config.toml
num_hidden_layers = 12
experts_per_token = 2
router_score = "sigmoid"
num_attention_heads = 9
head_dim = 32
rope_theta = 1000000.0
qk_norm = true
init = "normal"
init_std_o = 0.0
lr_mult_o = 1.26
decay_shape = "linear"
batch_tokens = 32768
train_tokens = 289000000
max_steps = 8820
Below are experts of layer 3 (counted from 0) of a mixture-of-experts language model. Rows are named router (the router's row for the expert), gate (a neuron's input weights, with its number), up (a neuron's input weights, with its number), down (a neuron's output weights, with its number) and show model dimensions 0-47. Each number is 500 + 40 x the weight over its row's rms, rounded and kept within 0 to 999. Numbers have three digits each.
After each expert's rows: "gets" lists some tokens that make up at least twice as much of what it gets as of all text; "mostly gets" lists some tokens that are sent to it at least half of the time. This comes from a sample of Wikipedia text that the model never trained on. Tokens count by the router's weight.

# expert 52
router:488516501478487480521487460511509505473489504501499440566542487520439390462470476525545510464468590528413451496521535485495496510462504565430556
gate0:515404490472502500455494550472493486493495535466458410537491436489472483428497492514492417449494455446528482475542486457525503446486466437496472
up0:460583542564548477540530461505510507507490448536507596493503537511520531568529490498479570555495530581489538529463522576480499547526514584500513
down0:539553496422492523511516500499508473538509498480557597536507498542481455472506534455543484482506442558463581491471469471524490449464532525439467
gate1:583483544453525466474536464500493559442527494482520479461512559578583534461497536530513535465473560438552505409502512481451476538549488524418529
up1:411512489543474505520492525516514439532483536531492510554470442458446468556487462451473479543524415569473535585497466525557512474480508488555459
down1:487450464489518507490519489568447506492454547555465543556400423475549511498555477566434533460559505552483601503493488508516534554514586523453460
gate2:469574533515456473485439512476488439483542456501508484513500489470495424590460490438477503432487557429526524508489566504561517533510505539556502
up2:440467489545517445511469578514476460514516535452352460543519515538541549517416526509550536497543559530460538484430565516430458500519469515501499
down2:529499483475485467479483446409519478541540551464520538519526499475547456506514481518473472624448460478492507468555531522499445483519558531538502
gets: "as", "us", "is", "at", "os", "a"
mostly gets: "as", "os", "ac", "op", "is", "án"

# expert 15
router:526491502523555511471544582587521550534557451569516506489501516488530493479448439489519488459599510528542501466460572434546463425483383517518503
gate0:560523513610474480496509521579449525518529453545455515449526485501464504501539466551579487502457522379501507558527502447566538476482508541535512
up0:502522534489613498569502414532515497582506480511456501502488499553515509540398556429435493434455430521516475491492538464488480459455455472528522
down0:533443499570587539524525480556517493519488550495511475513494530528424475477486515584486558525500535568463481505449498507567480572503554505507534
gate1:588533457543490498499558519501515537533509595537493477472540527519512477458507531466518474457515478441446525468515511453514512526525497597548521
up1:557507432487502477497557517507527516536504568532478475477506504527511478484489480504510500445502487457510539487479511435496530514518501560560546
down1:510497398557462528559517497523513495521505508496501464429483497440407544485496563434465528464480451560568526539527465511441545485562583530517488
gate2:500498458401498506482601462539487502521517500521409501520534509477578542568551461507518542524541435549511449487485532507497458505515524525504453
up2:483488466418505508477611444544493519515519482532409495515535499498563526575554481532523527518541409547514486512475544517533464488517524525509451
down2:494518470454446448404578507467479472430493453438484489488470454499589463516531545511507485545502554509509453486498435540530459498476528510500460
gets: ":", ";", ",", " –", ");", " —;"
mostly gets: ":", ";", ");", " —;", "',", "):"

# expert 23
router:487426400500528421486454504588482493597519520461559535531557529582464489501504468504463504527531523540521482521608539558596507488486449482446480
gate0:442530522484580439529502473557515541469483493452481530433536458475513454487462454452461486437463580450485543471488502475544492510553469487528460
up0:455522522478573497528528487515517540473485479462502526446544415493540462532464415464436485454466583425458526421460530471529485520559473464517526
down0:527512464529499459468341521487499518520538564528543548478489527535503519464428500499482473487429526499469499461513482536463505595512488512448518
gate1:492450521459575444489523479494514569572466443461500510443514471537506530536560455419475532516543489534527566546444531493507503558546481491551440
up1:524528490540488499488495521489484448469525556501519459529451544501471504505477562571494485558487477522454433469557490517497507456435526546484519
down1:473528483515536448453556418498467509464410520529553504502452594484519440416502484550460445543500543500512499543500485562579544516474542502443565
gate2:483452531561456449490490431513523559479475488509524529500473538491464446534546541493497542549442593466523478513538486575525522529418512544546523
up2:595515487493523510477484565444416471554519520462487482497530489549511519512468449495475511530528486532441534487431469420533508461552473519502441
down2:485520504489392518548558486488516398496509447573501424485514431522524514477437422530533501501501517503487521420595441455452492515493563470497475
gets: "f", "F", " f", "end", "ap", "if"
mostly gets: "f", " f", "F", " sp", " Sp", "if"

# expert 0
router:547509470524470508500499452460449457423539579474478496520496476508530509505512455551511507528495481443465481497554488439517511454554491533474511
gate0:485584466543457509503432524468455505543570554551530525476466494547590546514508542550497530498534449448514512479500512524491493511553456542509533
up0:499601470541462508494452521462455513555577537546517513447475495538569535515516525550492536495542463455516509499500502521483503508564476532513544
down0:499491578446478437507426436501423512493504444413464500527531496503462547504450526502481487568471534431544516529481454525451498481537507512491508
gate1:485479516529514525429570522530485465484505515537513520515573542452476476478558532483553489522527539466474460491427474433470506398525461532508508
up1:453589546455503443516449515472491483454529471521523493476518499432480428434504485521496536528469502423451485480526474514517525551486554518532512
down1:531447508555458476518592591538518489496470533563518421564500546547490498470495526537519434491508629535534474533511537550479605524502510508506454
gate2:381553513579537516489544506497476486533564497538497485474457464545561469530468533517513543555493465475464547521493507464480524537649483490558505
up2:605428508427476500546451502493516533487428536471527514533549534453456545466532459483479459462519514495548434461504502540504467448371505484452495
down2:550541477506514544484503553519466440522434491470482369486479556500519467487427555505470580490493462541433516542485459479508473482456551503528430
gets: "t", "m", "n", "b", "c", "l"
mostly gets: "c", "m", "r", "l", "g", "n"

# expert 21
router:534422498501515481506565526612485475525499504498458555503572508452513499511537436474546543455524527511468421531465483470472528482488472502467442
gate0:488464534434495518453540537545410471489552502473488418553515543535457540475537499476542490571548512505478532463474428515547537418585442537429462
up0:528481497515588544447516456484456556479479545516493483537545540499485511561450541485456475495497552475493513469504584461491450504560479587521502
down0:521548523438580508473596508466573516442438416537498557495467430473455576498483514511524566481510445474528494510443497495493456444452501523558460
gate1:445476487563458506513560543510473481540504524500550482447565520475460530487510456570529548484504512556438435512517460567556470514462526519493543
up1:457482457500460473454513472472455529522487474484445562495443551539515550471479600501508444469465538416414495446456504553556503548449539539509544
down1:410481520580491494479493545448490521478429496536456466438438496520502514482465545435512514488539486560492512515414497550489493504473472540490509
gate2:554488418530430412489472462526493515449629464536496406547479437532510521457500462514507546462555510498458468514560441519539488443532452541427455
up2:460518467471522569534519569475463464511473531508575519466552459445556528524536478494489472466536479451549542401476551497520460449536564518544540
down2:503466518519568578562497426482461497531566494461496500481533489530527517438442505491557489539452454524432505540422473478455531486466566507514515
gets: "\n", "==", "===", "=", "|", " =="
mostly gets: "==", "===", "=", " ==", "====", " Genus"

# expert 19
router:495553510512437469479484509446548452452541510481505411465513490529488466396512519555555481534545500564484470476544558411498466500519497533519516
gate2:467434518509491503532496470576515432531493529582531432442491515496496428513464526553520496514471516516470506466505432539527467554504463535503483
up2:524557501487529495510488532472495506460563508437514518485551501490478561523482405465494526503486533454496487499448527550516502549529464466535485
down2:559491463473495526428490499499505626514452544487514564527554531506478529500514547554489458476497466487508448510522441491534511520415511503498595
gate3:444558441495495566503509567482564523507537505539493487447538425405524434475478509526615526531471547503396472482515542474492425490495553558461537
up3:424601411512502574521527518467561525523515513522514467434545470372532457485487471499596543504507553505430452446525521454462418509496492510481532
down3:434541562526425444383495512453499510485452530416530456479514483470493462545480498443522537508506525522525545474503484505530505485534523488513492
gate4:429543490512459493531538550517487477559558509492564367463506509510469509423522513537503509545499498485535479497509528528422465524494511542485507
up4:409501472488512491536554528505504475597555529474577376467504500527497514442536530540492514529502504479531523544496539515433505520480536491507519
down4:451479576487487499475470563515553458459469541470481507526482502477498542519507431448493508481470425499526519509467496564453587496452448445455550
gets: "1", "2", "3", "0", "4", "7"
mostly gets: "000", "56", "12", "33", "06", "44"

# expert 34
router:559518513506524504497459460498532501543514489532487547450532474475524487453546457462465537566603471503473472408524574537459518537477483492497516
gate0:522504500547502496566470544464457513500498513495562522519482462526517569552481503524563480545524514447463420418455436487547536455454471550522497
up0:498480566509497476519524580533517421546519499467456521514428516579465482555462476443517511538539545408574494539496392491481430532474426502519500
down0:533513457483559544473494485442432525491439535576408429492513534442513528530507523531517469469439549479518489524524481455505524566519573580558489
gate1:517517485507485576481502487551514519467522510582491504509484519450512464362523493484487555524510465444481464483456520538420529506527557461443531
up1:465485515505529432499528528454455451506488514432513503521487470557480518628503513527507452469511523544522523521536493444595486498476440546541468
down1:449502510503555540381503563505515461505556549494525469502543540514422470552493539496540493557508522481467527558483466476456510411595528464477487
gate2:453454519558475557551416503530518523439509406517452561466512492498436437525498522537524455525511550473489448522492525520438477456466579478491500
up2:492475520554508555559428497528512505435508415510460531467503512556433439508482540535552469531520563465498433515489520526436454445488586490485490
down2:509427482547487509485439511526451533521439449435455490463506479515488424509485517504522528508496500520493502550438499482508491446577518520487565
gets: "h", "th", " H", " He", "H", "w"
mostly gets: " H", " He", "th", "h", " h", "H"

# expert 9
router:503507507493530490540485458489473510440509553552491448515520475496533545499537531466522414448525506565452482508560529535482451386524535639514441
gate0:484512515536481477541449507481521467464462581507507450490485467509611534465399542443486488528461543509456425519515476523486435408438543500453433
up0:508475497443513527458540493503463515539540452496502555530504510508399476537592446546507498460523466504557576507471534460518563593571447523566573
down0:520534436511580480481471576482493455465474529545525495465506491460489568569476522555524467577450489563456436524498491451525514548489523459501551
gate1:449492526453497488548483521525468494442458504510516453537509528465515526494466448476468459505551451482405539498460481518619517487483441476525584
up1:468488501406502518562478532502457486454417490513499454556503530440505539516462478478483475524554462483409544507477495511622511489462465499517574
down1:512471477531546497533531575565510452443472489478534480484505530539563464481442479450517515575461492530502476558434504438494538510466454477530543
gate2:476526439519490480578505539452534598472501541468467462518485492505570506538491530534538498463527513542523529445503493482429504502523549531557515
up2:466533436509486480569508533464536582474503541460471464512485492519580510550498544534540486455526518540519534433519503483420500507504543532545496
down2:532476537475514488515573421553487518461411495432478460496564530483515584519476497366511480550508553535482504376503548461509547480479502490508556
gets: "s", "es", "ers", "ies", "ions", "ings"
mostly gets: "s", "ers", "ions", "ies", "es", "ics"

# expert 22
router:542583501520507480482560454570483440501585465471509465529517517536522391455551541585475473500545458516383499482537505540487470474515424513441457
gate0:498538485529501483484576466511533474504546487532550441465524519554479531454574441537525481508500481510485514512488522489478478475455474479519496
up0:510542417499517512515564502469505542499530482456558468478498527570466471490496457575488530534503492531497527483456550533479481440520443499522483
down0:471493452469477543514556477486587507465465444504554518489511511498522478550450516569428482498544565428507465438522494503538525480502542542479560
gate1:510507458525494510460527500527525521503491478521525573473482469496559483452585476486560554510508486451511468485592525506511401520488439540512465
up1:445507498513526461486478477506443493521440506513501501549533514491421457508389483518474482417478507519571503484467509449518507546510513458500496
down1:566493506550529449544446510533527463541527530558536477601489509438474555485534523397509507444537464472514531464576466518541471528369540467513432
gate2:500473559470437473521490452526524538493523546504506440464522520550491524453478507539520476506491450473545472450553552493526477478562487511538509
up2:526440497492441494543504482490512517476543549502552552382519519523437536474465519518508463532526500427513491416556502488545452488536484449533484
down2:468509557523534473509445497424469529494445392510495488511467522445483493454565503465477451463527424458563535443524454494480403526468432489526476
gets: " to", " for", " and", " on", " In", " who"
mostly gets: " for", " who", " after", " but", "In", " during"

# expert 35
router:508489468458517516486510533549499444512486501571464490448510513484449428489472498534469546465517505516497473537479496497542480531500486511513511
gate0:487472477541488567536465518520470487533561547501453465518511474551421508445542497456534509524517491548487463583540528485464400465576550563470541
up0:554531546507483452437548471471535527475444506459555515490498526468559462517443482556473549509539509446454506439452494593550560540379467438551492
down0:547539451514463491509510500467504526478466473501547470520507460503480481495507412525518510497471476479520441481484558469536517524533543569422549
gate1:522447555453425495523449425468546440492497519522576561497496527487518496501455523455531501539487510461456508499527526525516468566515460485493496
up1:526437518442430525485450412479521473528477527514544546512484507446482486535486490450471488578457512462513486537480532549551516599551465503507468
down1:471514536497515427507504463616501510496526484475563466471515523576450468508502523472529537537473461478470507541443547467502512476488510428500529
gate2:488477504461449508485544495465543442527516502536533479440524480521484470478551490378458531379523428543526453464533525507565474494473500511467478
up2:473497518497492532488561476479558451530509463520556511437514490467474424505528485376497526387548446540563444469470482530546452502475475525488459
down2:546490501489510501606479486474488430441507497516488535488532573454525548487491513405437508489457423526503497481475513529480468482473532493571487
gets: "le", "e", "ock", "ie", "et", "ee"
mostly gets: "ee", "year", "ift", "ield", " store", "ail"

# expert 26
router:509517499486487506474537538463463461527509491514479440519519515537534525437491550508483444514524523477481562515446511553498493509510468533478450
gate2:523464563467507512461529547599444448547471553488546510510518494561444475432492419493494476493503530501513489483531533490525465544486507535449491
up2:488486475514509528519474494410546580462524439428512513485543490471514511587444537513432539529491528525493499520475495504481512463485548497503514
down2:506526542535536531528525514555493487499555520483529526503487470475570521502493523551528470500506477471465513343509506479505507479564526569524507
gate3:551516476594510514476548476462498535457487533523492568464527515495483499464469496493474458537503509526492441476534547525522515509420512559466471
up3:554458464550517534492521489464465494510471522518504549542522512505452460487466473492438419566501537539530525492503552502484560548424520542487488
down3:473541575457482507497567504485513408489441506529499466410472502485429531589441479450488547531525477512500525430453527508543541531583518551506484
gate4:519492466485612522505544575624490515477523635519529464552543539530548538465474482472501464489542500505557502474509562487501555491477486574513443
up4:449582488489493464561521445370410510498495429468450569502495547473475440533546479515491566557516528549513522529572456543504492483489536501478551
down4:533494564569510491468521548509523476472548510545433528452538507512558464462502442457498455466491529510566479457508496516480456475527529472600494
gets: "\n", " and", " (", "\n ", "′", "ic"
mostly gets: "о", "′", "\n", "\n "

# expert 57
router:594479431509456393502512540520540473456582506521472455528497437514520478487552474552509492439549431574479485480459500544530467523490523575481412
gate0:582496439520539488491470548575459457503475479536448546558529527473436522513486469536559462510509471501517486445548520492492462457485487501470523
up0:415503549462466529493506453406526554511517520504550476444479457514565468516506508459451498482508549495480534566425456479510471528501499491542488
down0:474538518609549511494554482504508409557509531459513501560555469474475459435507496477455498506474444487433479512505436531483534544472443525451524
gate1:518446497453516441478584506537464558484496502475530522480514469460532534528431478506541525497470521554492501484520448488493441516474433523450533
up1:486513495549467482492511447536519539542520481507434498466524486578444519486474529570570537442509534511507513525562528538431539431550526474535487
down1:485491459535504433412506450437503518429621563422526557443478521511462481483481561567473506569470547531543457515545523507469516501524536492515575
gate2:511566479452510418494548545574474503481559540533521492582502465448535469452569487458508398499483486463570474556582487478487500477584485475526510
up2:515440506542545556519487474518481477452470489520480526444504545545486489464494525567465510545544471510396550425432533463509419454494507510495535
down2:462436537486488498514485492509440459515548501441508497456597457495459549523532466465449449485535504544549568475534495522511434470451492493560529
gets: "|", "-", " /", " the", "==", ":"
mostly gets: "|", " /", "|---|---|", " @", "=", " Density"

# expert 58
router:453455477593468464451544557584499494479574513507532525543499525608455487478538508509560509447501516491435509475511592519464494437482474495475467
gate0:474541514593555552502480455513477502516561430452520503504497472551417490536532476449437494535520517581447522521550543554483529481539456512504447
up0:530461484432451451516528558495502495488473525538484470520520558455602524500481541552542511460509494442534478491460477478530459520464523494492532
down0:474396483564441473452480464531461485462494469506462524469507467413513486425527543511462553548492459513582540527512584496461561450446544468511550
gate1:561534511451515467502521518532523484511497531503463492530543527457467510436534471502567429511481601455477434496502513498522495427513453494546434
up1:548529504433490479524479504477559461546520524498447536478525513487420538402548493463567503541556566440497537518529486494484469425535465515563472
down1:504445525511488526453564565561493437446478473489408448495560474494527442405532463548486522478525495470531521473459489513455485534519486445505505
gate2:488484510489471470521496578554486526553514509458516455508534511503512508481558563522505548491515498541529546484523468471519433505534493594475545
up2:479467502583518441448533519494495471521479512585503618505482479547525387517541490495501467532491563487422490484536439436549459545540491441502479
down2:472514546598511463570418509437527488473446477502570526511482497478562454527551493516547514511436495509481483509472492494529520540452470453559517
gets: ",", " as", " was", "),", ";", " be"
mostly gets: " as", " where", " As", "\",", "),", " because"

# expert 14
router:571457487501564434484581475473531456487495490486523523544504564514470445487528478521536453459469502532505518532488547507475522502477423540451375
gate0:517427495498511439513561550530516514555540520556548592531531501482472526471513558535500505502534544516487528521560524482493429524534470492518480
up0:499590500501479553498450466487479487430465469445457397480484500506529469508490425445497484511478449473527492479434456507523566478449536509476526
down0:522454479500536510554574476546569429516472563558525404485534572489507457485526475531467568533461532433412530431548491483531451485535455505484522
gate1:497497512455459449540563516506497495511527529484450466474492458520504436439522501560503456506549491491488479514476534457497428460467488508448484
up1:384508457527521433506564486527484488524516486560461535509438510429513504394544484542468518473537502493511494466448491468539464457461488514463473
down1:465491491507500536443516507517459529441540509472523473526478516575505497469490559510430417508510506575543464517489487528537494526540520464441449
gate2:495479555527508521524526497544452476464454435526503486476535462488561475438463543594487435521452516573487478441453557497521471572534479485502464
up2:459520467599591496492550476546458581465459552504413494512517436567512560515488513500567443478554509507537491457480547531469445478464447517524478
down2:528468523566561472562500507458526493504515476555510598517523497521506488492509500473475475478527490534509511404465541538523511540509461507468511
gets: " and", " or", " the", " but", " &", " It"
mostly gets: " and", " but", " or", " &", " It", " than"

# expert 55
router:570488537490524524492475454467494592564470536609573481539654478474497475504476418555452478542563550472500430479521457539457509502533513510526470
gate2:508426515541432465464475463510528529570517544508524541438538501504524446496502449428559542517506543449537495505489442518477510453476525476480493
up2:525452508509440473462461425493518537556508515497508533429515490491518457508524443426543534504499538474515499544495439497461492421490512460489496
down2:544593461487508490517453482497533504484548479463518521525549514561475427541544465483477481504473473481454516535526545463529499431455476414448447
gate3:529496411536558493531520571471546539493530509490413535467500461503562489533502468600508508491477508520507454472525593490548463489532492445498528
up3:479496541479463552433477419519488436511475472512596469542495519490432471430495512404481486503506505464498568512484414516451551515471552542485489
down3:501464571540508614536464558506436456517516460501478486543620499472397497466499477523482470494491530533491530507518517492544527448522481520439515
gate4:603502526471439482482531502383457518545496438545525480495462546418563421500430452491519519531456507485520501491469447490464433484507526505481459
up4:393459480539553527508486501611541492444513552461501513501527475565448569515567521488493477468545493506489480503502576501568555518488472511506538
down4:513420447489500459492490524543516501545560480518561485598533490482489553446518468506521554475466529511514439482474586541474468500508535493497528
gets: " the", " The", " his", "The", "'s", " their"
mostly gets: " The", " the", " his", " their", "The", " its"

# expert 43
router:447518424548461443495562550544526541515529551524467482525546462533568463466457489502504426524500449534488506545471564495544539523498468525474524
gate0:489494514530494530547508544474466535444441530475495485495480416505481524462503491433490459463535524489533524498476507479487543475494477577532509
up0:489472503513473535523452555464497528456438570463500510533499410491466520503479499447471426466431474466595499526520498470501538480483492559530544
down0:469498433457537497507411591530529471525513511484557517545447477508546477480547493522484511463539401553485486530455539490473573479484434556496489
gate1:485556541507427496530565517474541495529538470515524516510509537460505473510538480503546450481530509538566475571495443479558437501471479474542528
up1:519451425521583458515462534520434553456490524467446494461487502520444470478503504483497439489501477478462551485509510518501505512517511526498516
down1:553437507457425496566582587470500405415530482568520456443540511469561508502552480505490484532480442532502521491532544461536545507472572508543526
gate2:517447529452499502499479484421409584456480539542456497503473458498605501466506534457460541534467468567503500513480528501468450427533524481464505
up2:473581476546521494496489542584586407539501490470571503501507536502417496529499490562532448465523537438510523461514462509528563572448466516518501
down2:501497498406536478503552526563511514551482447503484543489472589470448506488471534439512486470550486513465459413509486490464560518475458460517511
gets: "im", "M", "ri", "em", "om", "re"
mostly gets: "ri", "em", "im", " Be", " pl", " Pl"

# expert 29
router:526443466479576470572523509552471489438523556480577481553529528578528519473545495525574453487506479573525444572466508489512509449455487539480503
gate2:503465530489479514444471494499505490487430562479577508550468466496461464445485515486482469456560499486548496472568515502456458522560439559473507
up2:439488489530504461592547548539497498480563469536411516422551566513558519536486476513511527529466481516478500531478484527512475520444561431513435
down2:518453512597507515451526516495441541520495483495486456459510470514525446543472528500555582495497554458482589560517512581422483475479539481456511
gate3:520414475482492510515522542536522505413480508481549470505481470462489545398486528507556507528537460450510423523548522482468408504530549529502538
up3:473581569538445453488450491461471450544442538524476548507501494490469505522533451521503482493449541500501560488490469485482611521516486543452483
down3:478495398502480512516574464478486476518560564464493468570508480458503501516466424568511533500518447517543459480505377552476442475468476479493540
gate4:466515515601528538499462561506459521513490544515510513426505518501565496535467475494571491501581506505518557547506492506451497519464475484519486
up4:472512517615514531489485538495479503503480555522525509427512508506597480526485519470561501484603504497496569546467488490454506503495484469532475
down4:425501491500529481564500495493458541462495558541558542466476478481443541464448511589489480504510495512536587508530498489548437577495500493578442
gets: "ing", " film", "es", "ation", "s", "ism"
mostly gets: " film", " information", " education", " control", " aircraft", " support"

# expert 33
router:616494434559473471563486521606455516478534518553488518481522507471579510490467537493508427448549496508488456446438458505536499489437473542461496
gate2:494536513503523470479471539463590426585512473539459585441511542465501507498526587510538364458505547531477520486481407450498479473490504499469506
up2:475580477514436433521475518488519497537495450540499550475547461547496422456513456539529461510510490511511583535552440537546488525456508414517492
down2:514530476497489473612464533470460472482475497532476483468481497502483478446494486500523442462526514496559475493554489413497479519542551531523453
gate3:444462471462470538524486564500474523501541514459497446519502527538476333446485500508473486556519447519433442534500529473501466554517519539444504
up3:499536519496499492553435601544468549465476524464495536547482525571435462448518529477467548565460462529472433467454571484477531535537525480457543
down3:536405453542511462457519524505478458462494489457482552489488483505509557526450500435491514480483555508457377524561450589487540589527468475516531
gate4:461480455543518570540491428528458518523445423544615509536458465567478509572517534456495434456567478475522538488540516530511509512442532520499548
up4:530523552457484433439510575458523487487531522468399477471527527427510482428483483546510537520408501508486458515446484465502485504561471465498452
down4:477496532459474532530488513455483527485412463484474469468554590471527462474613477506539472471554517500573519572474489510552564440482512492584468
gets: " 1", " 2", " 3", " 0", " 4", "1"
mostly gets: " 3", " 6", " 2", " 1", " 0", " 9"

# expert 28
router:488461444509450488560474522515518549497478547575503524513656449466509442472531451516476551477484487576577541473540538444490505466463492504478555
gate2:489497515408505476555450487533495531494525446518493540509498489521516429462529574526514534519534466466478536507477510559466436500487547541536486
up2:473484460601462508419561521502513456509445554444477470503548508474445618527551448466502463483471511486546528512523511454494515466482489426457505
down2:479584519478512583495535489469444470511536484535458560468539499450469487382519483479488540533450563499523518522497479508500485460537577488551546
gate3:426545452424512508544462484512476525478414462570392482519456533448500533542507532489555536538487585482513558491477419546459494421615490534556464
up3:477526500486557587536475489491500417476432514520528492518491486475468560508437609512514536480502525454557552488455507527505522471507544527516487
down3:474480574440422508526493502498478527488505529444519521459544551454465500478512427443446483531531522506480458549466510561490483530499443458448527
gate4:469532490532510517460503517541497467440483492466638507512536506527421551429609517515437566464494539550491549527525478473572462401504501502555526
up4:532489492612497532467519494465523569558548533524457455530470490442507501479455438446488468579486472430515419471490461545487560549475518480467494
down4:500454451491574579549478518492527495464552510501499547527530556542533585502502517527515573482495525515495622443507537528500432468485515462550505
gets: " S", " M", " B", " P", " R", " D"
mostly gets: " F", " H", " D", " R", " G", " M"

# expert 20
router:453539529520515509565516484510554457532521526529529546539486579505541458504531439589517510518463485551520467435476525521503456518575421525461536
gate0:476496475511491525499561557518479427513572525485536538517530406491549466484475507466565469534504551540508479522530437475466496495469564500536501
up0:462481527552523505553528587482535598497476504496527571499519485482450457513498538475534454477505470536569491468467515441508512516493486508569525
down0:418518599477524507544483453521563557466521489540491472534562476541524540555484467646520456526435478500533484417475526519430416430465474558454503
gate1:458574469471492499544507503500421509423481553492537533452500513503494478499494386529459469433506470489473550541457431544543504500644478500573519
up1:535453521527498511456490510492565492561519458526450447514495490491497515487514615449540530550486526493522461449541563453464473515363517514437462
down1:381445513475442511557449568489489502429474506486480491565602578411473557537409433487488515539530489516454459480476482505510520546534460468472477
gate2:429529546470474546472457452473526504532562525500517490555465540540568463434506483518549467480457451427560500490480554486489389452497515568417474
up2:538468503570483459533543532559486513497453466490511506463515459455398530529517564503432545508515543578473473485513444491520538530502487444577539
down2:496517526466466528519583529543539501471483512482422508471628461495554421518535500515503514429488502401532443452542524582521530485550479530471510
gets: " of", " in", " at", " In", "In", " de"
mostly gets: " of", " in", " at", " In", " during", "In"

# expert 48
router:475459487530480415476536520567545499504512509556548447469530514522460386488493429529490441544467470524457472495503554452519570532478505552415549
gate2:425534457491497503557563514499481548503514439516477470451531501483513528443520502508568549475505509501490455517472511473539487609503499553414530
up2:525514505457500482452501502424492415498496506541507531511488544522458493508493380496476502502475487485456459434472477535448563377502466468551525
down2:420565493463505493491492491484511495528543530515504515441460442499560446552528471518451465480541447486447565473596556514474432533572437545467480
gate3:509527480525477503428505502525491512445528564503502461466562523539503455430532440450463506455550499548525497477481493550567476530467364550520523
up3:504441456449499550525444519530502484498421498528480468511528452494484530530509470519532497503507466479464530468525535520511440541467527597516531
down3:499494520421534498520561492454523472532483493487574545513540463473466450503433432489474510485512456515496521438532498500534458495562524496504486
gate4:498471487521492566498504474496446507504509501496531454507519480561607518466503478499584523484532555424455523423538515521506446464520470614519489
up4:452494489527445524527473476466493525477473488462498445451544455512576419457439429540598529521508544491480573427523457505457446478518484531451467
down4:518530482488417550453444467495514561489534438505486529517467525488564563550530513493563548477526557574524582506560525540502498489471480524430467
gets: "M", "N", "S", "C", " M", "D"
mostly gets: "°", "N", "″", " J", " U", "AF"

# expert 39
router:499468491508543517461463498557568504584436574506530493495481507564473454510513484458542527441525576438539501468575509496493517387508479445481463
gate0:495507536511505530529547584522514507517575567548573521475528508514518459524495436505477520456517403487464485488542547537518488487523541529470538
up0:533513464520527524454495498534498532524601574497492560431526514501485537474474513538583504523480468531498541524479555511545493461531522509448480
down0:523567567609447487540453481542551466513549509419514432474473516453480521528556472533525456532509533509525459516469542516492565575402461539488510
gate1:464467546475399474457464471476519490540554449539458528500509542420531512546519451496549541513506515557540498562488541522530577512488489511522505
up1:552537454541568507571541553526485489459455547474537457508469470569468481454488551524439455509502496448455505424513446480462432498519504494487505
down1:498447466517471454509559565460532471512514452478407536498515531490509488531407462458486502545488527576508471468458498531481546499448535457520518
gate2:554487516471505461500394506452568494476504495553479493501505459485536544452531442449491464468507479513473502483476564513442495526480467457481509
up2:541475518462500463498395513443543492490491502547517492520502447471520543467505457464524472480480505532496467502476593537460487522482494452473518
down2:490530515519564604427516449513498471459529474549540507417529481555519473425462469563553512509493504465495534475534500564566454493501478453489461
gets: ",", " that", " which", "),", "\",", ".,"
mostly gets: ",", " that", " which", "which", " whom", "\","